Below are experts of layer 11 (counted from 0) of a mixture-of-experts language model. Rows are named router (the router's row for the expert) and show model dimensions 240-279. Each number is 50 + 15 x the weight over its row's rms, rounded and kept within 0 to 99.
After each expert's rows: "comes after" lists some tokens at least twice as common just before its tokens as in all text; "mostly gets" lists some tokens that are sent to it at least half of the time. This comes from a sample of Wikipedia text that the model never trained on. Tokens count by the router's weight.

# expert 2
router:63 69 57 44 34 55 77 59 83 38 42 47 50 78 36 68 67 60 43 59 18 37 69 46 64 53 50 55 53 28 46 44 51 29 55 34 38 26 46 32
comes after: " to", " and", " was", " he", " not", " be"
mostly gets: " worked", " announced", " stated", " wrote", " moved", " you"

# expert 22
router:46 53 51 40 38 67 33 68 66 66 40 55 54 68 43 37 28 64 44 52 62 40 38 37 73 49 30 62 67 41 18 60 50 43 63 58 58 45 62 52
comes after: " the", " |", "|", "-", " a", "=="
mostly gets: " South", " North", " Council", " city", " member", " north"

# expert 27
router:55 51 68 28 52 60 21 47 79 63 51 21 50 49 16 46 64 47 60 66 45 49 63 36 43 70 38 61 35 35 14 60 56 49 47 57 39 49 68 46
comes after: " the", " The", "'s", " \"", " a", "The"
mostly gets: " Foreign", " father", " National", " Life", " Supreme", " Training"

# expert 4
router:76 37 52 27 43 55 41 46 83 50 47 56 53 70 59 57 24 42 46 62 51 53 73 51 62 64 25 47 64 28 48 45 43 43 69 65 45 62 57 40
comes after: " |", "-", " was", "|", " is", " a"
mostly gets: " ", " not", " re", " •", " Preceded", "Note"

# expert 39
router:52 46 35 52 58 53 65 48 58 66 26 26 64 63 36 48 62 44 19 55 48 33 72 35 26 62 36 79 61 39 51 70 48 69 34 77 34 34 65 51
comes after: " in", " of", " In", " for", " on", " and"
mostly gets: " February", " public", " media", " April", " audience", " social"

# expert 26
router:64 48 48 45 64 43 56 48 51 56 47 52 54 64 40 45 31 51 28 75 53 62 59 18 36 72 30 48 39 49 63 44 46 35 32 38 46 47 25 53
comes after: "\n", " |", ".", ")", "==", " =="
mostly gets: "\n", "′", "″", "°", " ==", " Coordinates"

# expert 28
router:36 57 86 23 41 59 59 31 40 50 55 54 43 41 37 61 63 46 40 68 32 68 61 48 47 70 46 59 51 32 33 68 46 21 61 37 51 50 34 61
comes after: "\n", ".", "==", " ==", " ===", "==="
mostly gets: " when", " but", "\".", " where", " because", ".\""

# expert 18
router:74 53 59 63 51 68 50 59 85 69 43 47 41 66 28 57 45 51 42 73 32 67 66 16 58 74 34 68 47 35 49 66 29 51 53 53 40 49 36 45
comes after: " |", ".", "%", "′", " 0", "9"
mostly gets: " average", " −", " Votes", " ±", "%", "000"

# expert 20
router:57 47 45 50 60 72 76 46 60 71 44 54 50 71 49 48 51 45 42 71 39 49 78 19 47 48 39 61 27 25 64 85 53 49 48 78 42 47 50 54
comes after: " |", ".", "|", "–", ":", ";"
mostly gets: " 3", " 4", " 5", " 1", " 8", " 7"

# expert 15
router:81 50 54 32 57 55 45 79 53 62 57 42 39 68 49 57 50 54 31 71 14 32 47 52 60 45 75 68 48 46 42 55 33 43 32 57 44 36 56 72
comes after: "\n", " 0", " ", ")", " 1", " 2"
mostly gets: " —;", " at", "On", "',", "At", " -;"

# expert 5
router:73 70 57 11 69 58 23 62 59 60 47 38 79 39 53 61 57 34 37 60 42 46 45 41 59 52 63 62 52 19 35 58 39 65 71 56 43 23 69 42
comes after: "-", "\n", " 1", " 30", "″", " 20"
mostly gets: "See", " Order", " Genus", " Succeeded", " March", " Preceded"

# expert 9
router:51 51 50 46 30 39 62 66 66 43 30 51 33 39 27 58 62 41 37 71 50 53 71 38 61 61 39 55 22 46 52 64 52 42 68 70 56 53 35 53
comes after: " the", " a", "'s", " The", " his", " their"
mostly gets: " law", " development", " water", " community", " project", " land"

# expert 38
router:70 19 49 50 50 87 63 53 41 66 45 39 60 51 30 54 61 47 34 69 38 55 51 38 43 77 34 55 52 38 51 72 52 37 55 61 41 56 39 41
comes after: "\n", "==", "===", " ", " =", "–"
mostly gets: " ===", " ==", "==", "Personal", "See", "Career"

# expert 0
router:67 54 44 49 40 57 61 34 45 50 57 47 36 37 37 70 68 52 68 53 48 64 50 32 54 44 49 42 58 43 40 69 29 38 62 26 48 36 45 40
comes after: "\n", " 1", " 2", " 3", " 0", " 6"
mostly gets: "–", " +", " −", "/", "_", " cl"

# expert 12
router:84 43 56 63 48 74 50 93 54 44 48 20 76 54 51 37 44 56 18 63 43 59 73 29 65 77 44 45 55 35 48 66 37 31 74 76 26 33 56 40
comes after: " (", "–", "(", "18", "born", "/"
mostly gets: "ي", "و", "ن", "ا", "ر", "partial"

# expert 10
router:65 40 66 23 56 65 48 73 67 38 51 46 60 38 36 56 44 36 54 72 53 43 48 34 35 49 36 63 31 61 45 66 23 35 68 39 49 52 28 35
comes after: " |", ";", " of", " in", " as", " on"
mostly gets: " a", " this", " This", " one", " each", " same"

# expert 17
router:54 53 73 39 54 47 66 71 55 55 74 56 65 74 44 43 65 45 42 62 50 47 56 45 47 46 66 57 38 28 32 63 52 41 61 52 61 47 47 49
comes after: "\n", " ", ")", "\"", "\n ", " —;"
mostly gets: " —;", " Robert", " :", "):", "\":", " von"

# expert 36
router:56 49 41 28 67 56 46 63 62 35 45 33 63 49 27 60 44 36 53 50 28 54 47 52 50 49 33 70 40 60 33 62 58 34 38 54 40 40 33 71
comes after: "\n", "|", "-", "==", "===", " \""
mostly gets: "In", " According", " Red", " Super", "Pro", "According"